From a checkpoint of a small mixture-of-experts model trained on Wikipedia.
Size: 19 layers, width 192, vocabulary 4096, 20.4M parameters.
Experts: 4 picks a token, a sigmoid router.
Below are experts of layer 2 (counted from 0) of a mixture-of-experts language model. Rows are named router (the router's row for the expert), gate (a neuron's input weights, with its number), up (a neuron's input weights, with its number), down (a neuron's output weights, with its number) and show model dimensions 0-191. Each number is 50 + 10 x the weight over its row's rms, rounded and kept within 0 to 99.
Before each expert's rows: a language model's description of what the expert responds to; "comes after" lists some tokens at least twice as common just before its tokens as in all text. This comes from a sample of Wikipedia text that the model never trained on. Tokens count by the router's weight.

# expert 31
It responds to: Capitalized name starts in tables. Capital letters and opening pieces of names in table cells or lists, like Atl-ético, Joh-ansen, Cat-ches, plus spaces and line breaks.
comes after: " |", "-", " the", "|", ":", " of"
router:35 58 72 47 46 78 37 38 61 61 40 60 50 51 64 58 49 38 50 37 32 55 37 53 58 65 52 70 38 44 53 30 59 35 46 56 58 42 50 53 60 60 50 44 64 41 38 51 58 38 55 57 58 37 57 58 55 64 48 56 50 33 55 41 58 51 42 50 45 50 57 55 45 44 49 38 45 52 62 39 60 50 49 43 53 47 39 50 55 48 45 36 46 44 42 52 51 52 49 40 40 74 60 47 50 62 67 55 67 58 47 46 64 56 42 57 65 37 76 57 34 65 56 53 52 29 49 34 46 54 56 55 57 24 53 56 69 54 37 51 53 58 49 60 57 60 34 51 54 47 52 56 44 46 53 55 39 31 26 44 63 49 68 51 37 56 51 70 49 48 54 51 41 33 34 52 58 50 63 41 34 53 57 39 53 63 52 54 55 60 58 40
gate13:59 57 44 49 28 41 50 58 56 43 55 41 50 44 53 58 62 42 53 39 53 41 67 50 40 31 63 65 56 44 26 71 50 46 59 59 36 44 36 46 49 46 44 31 56 52 56 45 43 51 49 53 47 55 42 35 51 45 37 36 58 58 41 53 44 48 52 45 48 29 27 43 38 46 43 69 57 65 58 57 58 51 57 50 31 62 52 55 45 39 45 53 43 49 65 42 57 48 56 56 67 45 42 42 51 37 54 47 57 60 52 40 67 37 63 61 30 48 52 48 39 35 66 32 27 59 38 47 27 37 47 60 43 29 63 42 44 52 45 24 54 47 43 63 62 44 33 47 51 29 50 45 49 47 65 45 45 44 42 59 45 31 42 55 37 64 53 43 57 65 41 46 39 47 52 38 43 53 46 42 60 55 58 38 46 43 58 45 59 44 59 56
up13:71 52 40 46 51 37 41 46 32 55 48 60 50 70 58 54 49 43 51 44 45 56 74 46 57 50 43 45 44 45 56 46 46 48 31 48 52 53 63 62 66 55 64 62 57 42 61 66 46 53 55 59 49 53 60 55 48 53 33 28 48 60 53 46 66 56 64 63 43 41 52 52 53 38 62 50 64 38 42 58 42 62 40 26 46 54 66 45 40 45 69 59 54 36 51 23 68 47 44 34 43 45 53 43 40 53 51 37 42 39 42 49 55 44 50 55 46 47 53 51 50 62 70 38 60 31 47 42 45 62 41 40 41 54 31 71 42 49 42 53 53 66 53 41 50 43 51 66 55 55 59 71 65 52 42 62 41 46 41 49 35 60 59 52 51 34 65 59 58 39 67 48 35 61 68 39 46 52 34 42 54 37 60 53 59 51 63 45 47 42 54 56
down13:38 48 52 44 55 53 69 55 50 46 34 56 48 41 51 63 59 59 36 50 42 46 39 72 44 50 55 54 53 41 59 43 43 52 49 50 40 45 64 31 51 51 33 38 37 38 47 52 61 52 37 46 60 44 51 52 44 64 43 49 51 38 77 46 31 42 53 54 45 55 50 50 48 40 57 45 45 60 60 44 56 29 56 69 59 51 39 40 66 68 54 55 33 63 63 56 30 60 46 64 60 48 32 59 45 62 39 54 47 61 47 41 46 55 58 30 63 31 51 65 52 48 33 61 49 43 44 66 51 41 45 56 47 51 60 44 47 33 62 46 49 52 61 44 44 46 50 46 57 70 45 40 40 71 56 48 64 63 42 51 58 44 48 40 45 48 35 46 32 57 44 38 66 25 66 41 60 51 62 42 57 62 40 38 64 58 68 35 47 46 53 57

# expert 30
It responds to: The, years, sentence ends. The after prepositions, list hyphens, years like 2015, sentence-ending periods and exclamation marks in titles like Eat Bulaga!.
comes after: "\n", " in", " of", " at", " for", " from"
router:48 47 70 76 57 61 36 41 25 54 49 52 50 62 50 40 45 60 46 53 53 47 60 47 41 40 41 41 62 47 40 51 42 55 62 45 52 40 48 51 68 32 40 47 54 47 36 38 42 47 68 34 56 41 36 46 58 47 44 40 51 37 53 34 45 61 42 32 48 42 57 52 48 46 68 52 39 49 65 51 61 36 48 42 39 43 42 43 39 28 65 63 63 52 56 49 68 56 50 43 63 66 38 60 59 55 48 46 53 44 63 55 54 44 49 68 53 47 47 52 40 39 60 51 46 20 59 53 26 22 66 65 52 46 61 53 27 54 49 41 39 46 41 52 52 33 55 44 47 44 55 60 56 43 65 46 49 60 50 43 54 53 58 54 42 51 54 51 52 64 50 45 63 37 67 39 35 68 49 48 31 33 50 42 46 52 59 49 45 47 53 47
gate2:52 56 40 30 52 39 37 67 43 48 43 53 39 42 52 42 53 54 52 61 52 47 52 55 45 61 49 48 48 53 72 47 47 42 66 50 69 53 58 61 51 44 49 62 62 55 70 54 61 49 31 37 54 48 64 61 37 61 63 49 55 60 55 45 60 45 53 64 46 51 52 48 54 48 54 28 58 50 45 45 37 36 45 47 34 69 59 53 41 57 36 54 29 47 46 37 46 47 57 42 34 26 51 57 53 68 53 43 56 48 58 52 52 57 54 30 53 61 50 50 48 58 33 58 56 65 44 42 60 65 40 45 62 53 46 52 71 45 28 54 47 55 66 38 30 50 68 72 44 69 59 55 62 37 62 44 60 58 48 47 56 25 49 43 52 48 40 58 58 38 36 53 43 59 39 54 67 35 62 45 62 56 37 48 51 53 36 50 46 54 38 62
up2:44 32 42 61 56 54 72 48 48 52 47 40 58 61 54 47 47 52 39 46 47 50 33 52 46 40 50 56 58 49 32 45 55 68 50 54 25 50 31 42 52 52 34 40 49 48 50 35 31 45 67 49 34 43 39 50 51 44 34 58 34 47 45 47 31 63 55 27 51 53 49 50 60 57 54 62 50 53 55 59 62 47 46 53 61 44 51 40 58 41 44 62 68 40 64 50 53 58 34 43 61 64 44 50 59 37 53 59 44 50 36 46 59 53 47 65 42 46 43 55 43 51 65 39 46 52 61 56 30 41 64 44 33 57 51 48 31 53 63 42 42 43 41 54 53 45 40 43 47 32 38 55 43 66 47 51 47 39 48 57 47 56 58 53 43 54 48 48 49 75 55 44 61 56 60 54 36 89 52 48 40 30 57 61 51 38 60 47 53 65 75 44
down2:40 44 46 55 38 54 47 39 51 44 61 64 30 49 59 40 64 66 56 54 67 50 35 55 65 56 59 53 43 59 53 56 49 49 58 43 37 59 30 68 46 43 51 65 30 68 45 61 49 40 34 52 42 37 50 52 60 45 57 37 44 50 73 34 62 37 53 52 51 62 62 58 54 56 26 45 67 39 61 48 60 53 47 61 45 67 51 55 54 42 48 51 52 53 37 72 48 47 56 54 53 55 54 40 52 59 57 54 64 48 50 62 45 63 50 46 53 24 55 49 49 37 59 66 52 54 36 40 46 48 55 64 61 21 64 40 56 46 64 56 40 49 54 82 54 44 37 59 49 39 61 41 34 59 46 39 47 39 55 52 45 49 60 55 44 57 53 63 35 54 50 43 56 52 44 40 51 63 33 46 50 59 60 56 34 62 40 61 53 48 56 63

# expert 20
It responds to: Articles and table markup. The word the, table pipes, and == or === heading markers in Wikipedia markup, plus some word-final pieces like et, er, ation.
comes after: "\n", " of", " ", " in", " 0", " to"
router:54 47 50 43 59 41 80 68 61 46 44 45 65 53 57 47 52 69 64 44 54 48 56 61 47 44 32 40 59 49 49 70 56 54 32 43 61 45 47 57 33 47 56 61 66 54 54 43 52 49 67 48 50 57 40 37 54 63 63 57 52 46 51 30 56 52 47 29 54 64 49 69 60 51 46 53 63 57 50 67 53 27 59 38 54 30 59 40 41 51 58 65 65 45 75 41 42 51 53 42 58 56 48 53 54 59 47 54 49 48 48 39 45 52 47 44 37 52 33 27 62 49 64 47 42 51 62 47 53 26 79 47 45 57 48 28 40 42 55 34 33 49 44 42 39 55 48 41 50 39 31 57 59 54 48 61 40 57 60 56 49 46 55 57 47 59 52 51 57 55 51 65 57 44 56 56 41 51 39 54 39 35 52 58 50 41 45 33 30 62 56 44
gate1:45 39 64 70 45 44 70 58 41 40 46 49 48 59 64 51 60 57 37 49 40 58 62 48 52 52 64 58 43 67 52 58 38 54 61 44 54 68 54 48 53 70 38 52 40 63 46 50 37 52 37 53 54 48 54 38 57 32 42 46 51 42 45 54 46 31 52 46 46 40 63 51 44 42 49 38 51 39 41 58 56 62 41 65 60 32 44 41 31 61 43 57 40 50 54 46 49 54 33 55 40 52 53 53 61 41 37 66 52 53 64 34 53 62 40 42 32 67 52 57 56 58 55 58 47 26 45 63 51 42 55 66 55 45 51 47 32 65 54 37 39 55 63 55 38 41 37 43 54 57 52 37 51 86 42 68 48 48 50 58 51 57 45 38 46 26 62 59 54 62 33 57 41 36 34 57 35 41 53 49 57 56 43 46 59 61 36 53 47 38 51 58
up1:48 36 48 53 50 46 36 46 40 41 41 45 28 65 47 55 57 58 44 48 54 63 68 43 44 55 70 53 59 51 43 47 36 48 56 39 63 54 72 44 70 56 34 38 50 51 47 40 41 63 68 52 77 55 56 52 44 46 51 54 49 29 58 48 65 52 40 45 40 77 38 27 43 57 45 40 37 45 60 45 67 47 48 55 46 57 40 48 44 44 73 51 45 51 41 48 72 60 52 44 36 38 45 48 49 52 24 53 48 55 61 53 56 54 64 17 53 59 55 28 49 33 54 45 51 35 61 49 53 55 52 51 54 51 52 64 62 51 50 46 50 56 73 48 45 37 55 67 44 54 45 51 59 49 42 56 38 45 43 36 64 51 40 27 52 55 39 54 47 31 51 57 52 42 47 46 65 44 46 65 52 50 52 46 46 53 55 54 49 36 54 55
down1:49 54 53 65 50 39 44 35 61 56 49 44 32 44 47 41 40 40 50 46 55 58 37 46 50 57 56 39 58 64 45 49 52 45 43 48 41 66 25 54 59 35 51 58 46 37 40 43 50 40 39 48 57 24 50 35 46 47 47 65 54 54 56 65 62 53 16 56 45 56 54 47 48 34 40 50 57 54 49 55 69 36 44 46 49 55 47 50 32 61 40 45 59 56 37 46 48 50 32 53 46 38 62 27 44 36 29 58 61 45 50 37 37 47 49 56 53 50 45 56 45 54 45 58 58 57 30 55 72 51 51 41 43 60 44 42 33 55 51 71 49 60 64 66 53 56 66 48 39 56 45 61 46 39 33 45 43 40 67 45 67 48 42 41 42 53 64 50 38 55 43 52 37 45 56 49 36 37 63 50 33 47 57 38 46 36 37 34 67 52 60 55

# expert 12
It responds to: Dates and numbers. Day numbers and year digits in dates like February 5, or 192(1), plus capital initials F, L, W and word-start pieces.
comes after: " |", " the", "|", " a", ":", ";"
router:58 52 62 51 54 26 48 35 70 51 45 38 28 55 59 45 60 44 41 62 45 44 53 62 44 53 45 42 45 52 35 69 55 49 45 81 56 44 48 44 52 37 58 48 46 36 48 39 35 39 46 54 62 53 75 44 38 50 30 43 40 49 52 51 49 63 43 48 68 57 39 55 41 49 63 57 52 55 54 43 55 43 49 51 63 50 61 42 34 36 43 50 50 25 48 37 66 31 69 34 36 56 44 35 55 52 37 29 42 49 50 42 40 42 50 46 56 46 57 54 48 31 44 35 45 51 46 54 47 46 66 54 39 44 42 47 40 53 46 64 46 53 23 64 34 43 56 52 63 52 66 52 41 55 56 58 51 52 52 48 58 41 57 41 42 59 49 52 47 40 48 58 54 34 58 51 38 35 40 49 55 52 48 48 63 35 43 48 63 33 55 27
gate0:47 29 50 47 32 72 52 59 49 29 50 44 62 42 50 45 62 48 41 57 57 52 43 47 27 42 34 47 56 46 40 48 45 32 68 58 40 45 48 43 33 31 59 39 42 63 46 58 43 62 54 50 41 45 58 39 45 48 54 47 55 46 43 52 64 44 55 52 55 48 45 49 36 44 52 54 40 38 54 70 35 47 57 55 48 54 41 47 58 43 36 51 59 62 58 49 58 61 57 46 54 46 46 65 54 49 50 42 50 32 42 48 50 31 68 54 43 60 47 42 42 54 63 43 46 60 74 74 52 25 62 44 27 50 63 38 51 56 47 39 50 74 45 55 49 59 40 54 58 51 48 52 62 52 63 46 39 50 29 68 60 53 48 54 55 48 47 50 76 57 68 39 56 53 59 45 42 60 35 45 46 76 63 40 47 42 54 49 58 47 61 58
up0:51 41 62 42 36 64 60 43 40 31 53 55 53 47 60 56 51 48 42 59 44 34 46 26 54 48 48 34 59 46 35 33 46 41 62 50 38 45 50 45 45 26 50 49 49 60 52 44 40 57 50 54 49 56 49 49 48 39 45 46 57 55 51 36 57 41 57 54 35 57 25 40 43 56 42 54 42 50 58 53 53 45 58 39 43 47 56 59 53 60 37 50 56 61 74 44 68 72 58 63 53 51 55 80 62 58 53 47 42 52 53 37 56 35 45 46 31 64 52 41 41 69 54 69 43 54 59 46 54 42 59 38 38 59 52 27 47 42 63 44 48 69 55 52 62 47 52 52 64 39 45 50 49 38 52 33 46 65 35 54 30 48 49 58 59 41 43 52 56 75 61 51 60 51 46 58 57 52 42 55 65 54 48 32 50 55 61 43 52 62 71 66
down0:54 49 50 44 67 42 40 36 42 47 69 58 33 65 44 74 46 47 60 38 45 55 44 45 51 59 35 54 45 49 55 81 34 52 49 63 68 72 54 59 54 70 59 41 57 58 54 62 25 56 57 44 61 42 59 45 46 70 44 50 39 40 39 45 53 66 41 58 44 50 69 67 58 47 50 42 79 47 54 53 43 50 61 49 68 46 44 38 46 38 64 63 43 41 45 44 54 36 62 47 49 61 59 38 45 65 44 59 54 52 29 44 51 62 56 54 50 49 44 65 57 43 49 39 57 55 36 45 50 40 42 51 61 56 35 50 58 47 47 49 53 44 41 36 49 48 46 62 54 38 59 60 47 47 40 56 30 51 69 43 58 50 42 48 51 48 61 57 60 34 59 55 39 60 45 40 67 52 61 45 37 61 50 61 43 44 30 60 49 41 52 53

# expert 25
It responds to: Word-initial stems after articles. Opening pieces of words after the, of, or hyphens, such as dra-ft, ele-ven, Dem-and, com-es, and decade numbers 196.
comes after: " the", "-", " of", " and", " in", ","
router:51 61 52 39 70 67 34 49 53 69 43 68 64 57 28 48 62 58 56 54 26 65 51 61 58 46 67 46 55 43 33 52 44 33 52 61 49 48 46 54 40 49 69 44 62 42 44 52 57 52 52 40 50 51 54 42 51 59 66 56 57 45 69 49 44 64 44 49 44 47 53 26 52 47 46 60 49 52 56 40 57 46 56 48 70 53 73 59 48 61 50 54 43 50 47 35 48 44 49 55 51 52 47 45 70 47 57 52 52 50 53 44 59 61 43 47 65 29 57 43 48 51 72 44 51 52 51 47 45 52 49 59 53 40 16 67 63 44 37 58 37 33 34 68 63 44 42 40 54 40 58 56 49 49 54 47 51 42 53 58 53 34 48 46 68 43 36 42 43 35 61 57 59 36 52 50 59 48 53 44 55 58 31 46 69 61 35 56 45 37 65 63
gate1:44 37 52 50 53 26 46 61 51 43 49 56 59 55 43 36 55 68 75 57 40 44 60 29 51 51 32 56 50 47 62 48 56 46 55 54 41 47 41 42 64 57 52 48 69 45 65 51 53 50 67 53 44 53 54 76 54 74 34 51 47 60 58 55 54 41 48 50 52 43 56 26 62 29 55 66 44 23 58 56 46 64 60 50 39 64 24 59 55 57 46 55 51 41 54 56 49 59 21 56 42 54 51 29 37 50 62 53 38 46 61 44 42 47 69 41 45 50 58 43 43 45 66 47 56 56 37 59 54 36 51 37 43 52 39 35 48 46 64 48 55 56 41 54 54 34 45 58 64 43 59 48 55 46 52 48 56 52 53 63 61 42 46 58 38 56 33 63 51 60 60 42 62 57 63 50 50 57 57 58 59 45 63 74 47 50 57 40 53 50 47 49
up1:51 45 25 39 57 53 33 45 49 33 47 64 52 59 38 43 45 62 47 45 40 46 49 38 52 57 48 29 43 46 39 58 63 63 55 50 44 53 53 37 51 52 55 53 57 25 57 51 46 51 51 58 52 50 49 43 64 51 48 49 40 61 53 39 57 46 47 55 51 51 49 48 49 54 58 51 54 46 55 57 35 25 50 64 41 52 45 50 48 55 45 43 53 47 41 35 25 42 47 45 48 78 56 51 22 36 66 65 44 74 48 59 68 57 38 48 53 69 58 52 62 39 42 45 53 52 53 40 50 32 46 54 57 40 45 59 43 51 80 46 63 43 57 56 68 41 58 50 56 47 67 43 50 45 55 42 40 36 35 44 40 47 78 57 39 51 52 38 52 55 46 36 50 48 50 39 37 55 32 52 52 39 57 52 66 43 64 37 70 45 39 40
down1:59 68 44 44 39 51 40 41 44 64 54 47 49 47 61 42 63 49 50 49 27 38 58 46 64 41 54 51 61 62 43 46 56 40 49 42 56 66 50 45 51 47 60 49 54 54 63 63 32 55 57 32 43 59 44 41 40 60 38 59 66 61 68 57 47 49 50 45 64 56 40 36 49 65 43 52 64 63 59 46 53 72 47 53 51 38 41 55 37 63 64 62 52 55 51 48 62 56 65 46 50 54 69 57 36 61 67 54 51 49 51 51 35 46 35 37 47 59 61 64 48 46 42 25 42 39 47 36 52 62 57 37 50 46 61 66 59 43 31 48 51 52 59 43 50 53 57 43 31 63 57 71 60 42 62 65 35 56 61 54 34 56 40 49 43 43 55 48 42 43 58 37 47 55 57 61 37 60 59 45 29 37 41 38 52 59 37 70 48 45 70 61

# expert 19
It responds to: Table cell starts. Capital initials and numbers starting table cells or words, after pipes or the, e.g. D-ance, 0, 18; also having.
comes after: " |", "|", " the", ":", " a", ";"
router:63 57 77 55 46 51 60 38 54 43 40 55 57 79 56 41 66 43 38 41 42 46 48 53 55 51 56 67 47 47 48 50 54 43 37 30 36 30 49 54 47 52 47 51 45 44 39 61 49 50 52 49 61 53 53 35 45 49 52 45 48 38 36 47 42 53 59 48 51 62 38 59 32 32 65 60 45 70 51 51 51 52 65 71 42 62 67 67 63 52 53 46 38 44 56 42 55 55 64 36 31 54 58 39 39 51 55 31 50 53 63 59 45 46 48 61 58 47 61 62 45 35 50 48 51 60 45 55 29 38 63 49 35 41 40 47 49 52 43 51 51 51 40 62 40 39 40 52 67 55 54 44 48 57 31 62 63 43 50 54 62 40 54 49 51 40 47 61 50 46 41 56 45 47 54 72 40 46 39 56 58 54 74 49 42 44 37 41 23 29 68 46
gate1:40 57 46 27 70 63 46 53 41 49 61 57 45 52 56 56 30 54 57 67 43 57 69 50 45 62 53 58 48 49 62 45 30 53 31 65 57 57 45 35 56 64 45 42 56 65 59 61 60 58 59 56 61 55 45 53 56 59 64 44 43 54 37 52 52 39 42 58 42 41 57 52 38 59 34 58 58 44 41 56 50 47 39 54 66 52 50 45 43 61 48 66 44 48 71 74 33 74 52 61 59 40 37 40 54 62 45 55 74 51 37 47 57 62 52 43 56 67 48 40 59 56 43 71 47 51 45 43 72 50 48 44 45 57 51 38 44 31 40 55 50 55 56 45 29 58 47 45 70 51 54 69 49 51 47 65 59 35 44 68 52 44 43 33 50 64 55 61 51 44 45 45 36 49 43 37 55 52 53 41 56 49 41 44 63 56 58 45 39 65 46 59
up1:30 56 41 39 54 57 42 64 56 45 41 48 48 48 63 55 37 64 56 55 45 60 51 57 42 53 41 46 58 61 49 52 40 49 39 56 47 48 37 35 56 74 58 48 63 57 53 59 57 42 47 66 38 64 55 46 60 69 63 48 57 70 39 53 53 32 38 51 59 33 54 39 57 67 39 57 54 59 38 45 55 36 47 56 56 54 39 24 50 58 41 73 60 50 56 56 39 68 43 37 52 65 39 50 58 62 55 64 64 52 37 51 58 61 58 40 46 63 49 33 53 64 44 61 48 39 48 37 68 49 46 59 62 57 41 34 57 43 42 46 51 52 62 53 34 60 55 34 55 51 46 72 54 46 45 44 68 43 43 49 46 51 45 42 55 61 55 60 71 48 50 37 37 67 45 53 50 55 66 47 54 29 39 52 68 61 62 45 54 66 52 59
down1:68 57 73 47 33 44 57 46 50 55 60 64 54 59 38 50 66 51 60 58 47 49 58 42 64 51 50 57 44 41 42 50 55 41 65 48 59 47 64 69 40 26 47 46 41 33 30 38 44 51 38 38 52 54 48 57 54 43 26 52 64 38 65 54 44 67 59 47 54 59 48 62 41 33 50 52 57 50 64 49 49 66 50 58 42 48 57 57 48 44 51 25 55 44 38 37 55 45 49 68 50 50 60 43 52 49 46 36 28 49 52 49 38 42 58 52 57 51 50 59 42 41 58 45 52 49 55 56 36 47 62 56 31 43 56 53 49 62 71 33 50 59 48 22 50 32 46 61 50 43 54 24 60 60 54 58 40 56 53 45 58 49 51 46 42 47 47 31 46 51 57 57 60 40 51 49 57 47 46 53 42 64 69 53 21 32 45 46 50 29 50 47

# expert 16
It responds to: Word-initial lowercase prefixes. First pieces of words after the, and, to, like eng-aged, al-ways, Al-meida, Suc-cessor, dis, pre, under.
comes after: " the", " and", " to", " a", " of", "-"
router:61 59 43 41 62 48 62 50 59 55 49 54 42 67 46 62 64 45 45 50 34 37 56 54 46 65 44 70 76 66 20 53 44 57 43 56 49 50 42 56 39 58 42 48 46 54 49 38 61 56 50 40 42 64 50 55 37 52 53 67 45 36 45 48 45 42 36 55 45 54 46 47 53 49 42 71 40 59 60 49 56 40 49 52 71 46 57 36 54 61 46 64 59 57 55 51 43 63 49 52 57 56 45 51 62 46 58 71 50 62 32 38 60 64 52 62 61 42 60 46 46 40 77 31 32 75 43 47 50 31 48 56 44 31 42 46 48 51 49 37 49 56 41 78 58 36 51 47 49 61 50 46 54 49 37 49 59 39 32 52 50 46 51 49 43 42 50 57 49 46 57 50 53 33 42 55 57 67 37 54 47 50 42 58 41 64 44 64 52 38 74 53
gate2:59 56 64 59 80 53 45 60 50 49 75 65 51 50 38 67 60 44 44 52 52 35 52 35 43 53 60 39 45 54 54 49 46 53 45 42 47 48 40 51 51 39 51 34 51 64 51 53 64 41 53 44 44 66 60 47 46 38 59 44 45 50 42 55 45 32 63 58 42 64 43 40 62 59 62 57 47 42 51 69 49 55 52 42 70 17 47 44 47 61 32 66 59 58 48 47 42 50 28 41 42 43 48 25 45 50 27 45 44 35 39 56 65 71 55 49 51 46 40 63 50 36 50 62 44 60 43 45 48 56 42 47 41 36 60 46 54 60 57 66 60 68 52 49 49 61 50 59 46 57 51 44 43 52 54 50 64 57 44 49 51 54 48 49 44 26 53 60 69 44 51 54 48 37 63 58 47 53 40 20 52 38 35 54 42 48 42 42 51 37 49 49
up2:42 52 41 43 25 50 54 37 49 40 36 57 47 51 61 38 38 58 62 40 61 60 41 56 61 48 41 56 45 45 61 41 60 49 67 46 46 62 63 54 52 46 54 70 48 33 50 46 41 53 41 64 58 32 37 54 55 48 35 45 59 54 57 51 58 69 34 37 49 45 57 62 41 39 29 32 54 48 52 28 54 53 53 53 35 70 52 56 44 39 70 35 40 38 62 48 61 54 66 63 61 63 52 72 46 45 73 58 57 57 59 48 40 34 38 60 42 60 58 48 52 61 50 55 47 42 56 56 55 49 57 57 55 65 42 55 50 36 53 37 38 40 47 40 64 43 50 38 52 48 49 51 47 41 45 57 34 54 59 49 53 42 49 58 40 67 50 43 32 53 46 56 50 67 36 50 58 56 61 86 46 57 64 45 51 55 59 51 43 58 50 43
down2:46 43 36 81 44 48 49 46 54 44 34 37 62 55 58 40 41 57 54 49 61 62 58 53 61 46 46 61 53 43 53 36 60 53 49 58 50 50 72 38 53 54 45 60 53 57 68 48 53 66 44 68 71 39 46 47 66 57 30 45 58 48 49 56 49 54 37 18 47 39 51 39 51 54 43 41 44 45 48 46 51 50 59 55 38 56 43 65 58 52 59 61 55 40 51 45 60 62 58 52 62 76 50 63 45 41 73 49 60 50 63 45 46 35 51 48 33 58 36 45 53 61 48 53 55 38 60 72 55 50 42 58 44 53 48 51 51 46 44 43 42 31 46 86 54 51 53 42 49 41 47 60 57 46 58 62 43 51 52 47 49 35 52 37 65 74 46 54 43 51 65 47 46 63 36 47 49 53 61 62 45 59 58 37 63 47 74 50 44 59 45 45

# expert 24
It responds to: Hyphens and pipes. List-starting hyphens, pipes in tables, formulas and link text, the word being in absolute clauses, and pieces like ne, les.
comes after: "\n", " is", " 0", " as", " ", " with"
router:39 53 59 59 60 44 62 70 52 48 60 35 65 51 68 65 56 54 44 46 58 57 65 49 38 27 37 50 51 43 31 51 57 65 43 59 48 52 40 83 60 81 57 43 73 55 66 51 48 48 70 39 45 57 41 55 55 43 54 49 42 54 63 44 39 52 53 31 71 40 44 51 45 41 42 60 57 41 37 44 56 56 66 37 51 52 49 36 66 33 61 47 47 48 62 58 45 48 35 46 59 55 55 48 63 40 36 56 54 54 54 39 55 54 47 39 53 60 43 39 82 42 65 37 54 42 46 48 38 61 52 45 42 66 55 52 46 52 67 32 47 44 55 53 49 51 40 33 54 54 65 45 41 52 51 56 59 50 55 42 49 36 41 61 57 63 60 56 53 42 44 38 42 40 52 45 41 53 41 46 48 47 47 55 56 61 49 42 36 62 59 43
gate0:50 39 45 68 55 40 54 68 32 27 51 36 43 53 55 60 49 61 51 51 51 48 71 51 42 49 59 56 42 51 57 53 48 43 58 38 43 43 52 61 66 38 46 51 47 42 39 62 53 44 61 54 57 62 60 55 47 49 55 42 41 29 49 45 62 52 57 40 48 56 41 55 36 53 56 34 52 40 49 53 38 50 46 46 44 40 28 41 60 31 73 59 48 49 42 41 71 58 64 44 41 37 52 73 56 57 33 40 39 46 39 53 57 32 43 23 29 56 51 44 51 53 51 53 62 48 48 63 43 61 56 40 57 50 77 42 44 58 59 63 48 50 51 56 51 43 39 70 54 50 47 42 48 34 36 38 45 50 33 44 58 60 42 61 48 55 47 50 38 45 54 63 38 36 50 27 47 35 42 55 60 22 50 55 54 57 42 44 52 44 45 59
up0:50 43 57 58 42 44 65 55 49 37 46 41 41 66 45 57 47 49 53 65 53 35 72 43 46 57 72 54 35 57 44 51 47 46 63 41 25 34 55 52 60 35 52 40 35 49 45 46 45 40 61 53 48 55 50 46 56 60 52 46 37 38 47 46 57 61 57 58 55 59 49 65 45 57 58 42 42 37 37 58 46 51 48 50 47 49 36 41 49 39 68 59 49 47 42 46 71 61 57 46 37 28 53 77 63 57 20 46 43 44 41 54 46 42 41 30 48 45 39 60 49 45 43 53 62 40 39 55 47 66 66 48 52 52 80 52 45 53 53 49 54 60 53 52 47 43 50 67 59 50 46 43 41 48 44 54 36 47 26 59 48 50 35 55 20 49 50 52 36 32 43 62 39 31 49 39 44 41 44 47 58 38 53 45 53 42 36 36 41 34 48 52
down0:55 62 53 52 43 35 47 38 72 78 33 51 50 46 47 44 37 25 55 72 51 42 40 34 51 52 65 53 51 56 44 55 44 38 57 53 42 60 45 31 42 44 75 45 43 47 38 52 39 46 57 58 56 48 38 32 37 34 58 75 45 60 45 43 50 49 42 51 49 70 48 64 54 33 45 62 53 68 44 59 52 40 52 48 55 49 61 62 40 55 50 49 60 54 41 45 48 51 57 54 45 33 37 31 50 49 54 48 46 45 36 63 41 64 43 79 46 37 47 73 54 49 52 43 46 48 50 49 52 49 55 52 51 38 50 59 57 30 68 45 46 46 60 43 56 68 60 38 64 46 45 56 54 49 57 45 60 36 40 57 46 56 55 69 57 44 57 50 23 44 44 67 46 56 53 45 52 47 45 42 44 43 56 49 40 35 42 54 67 49 61 47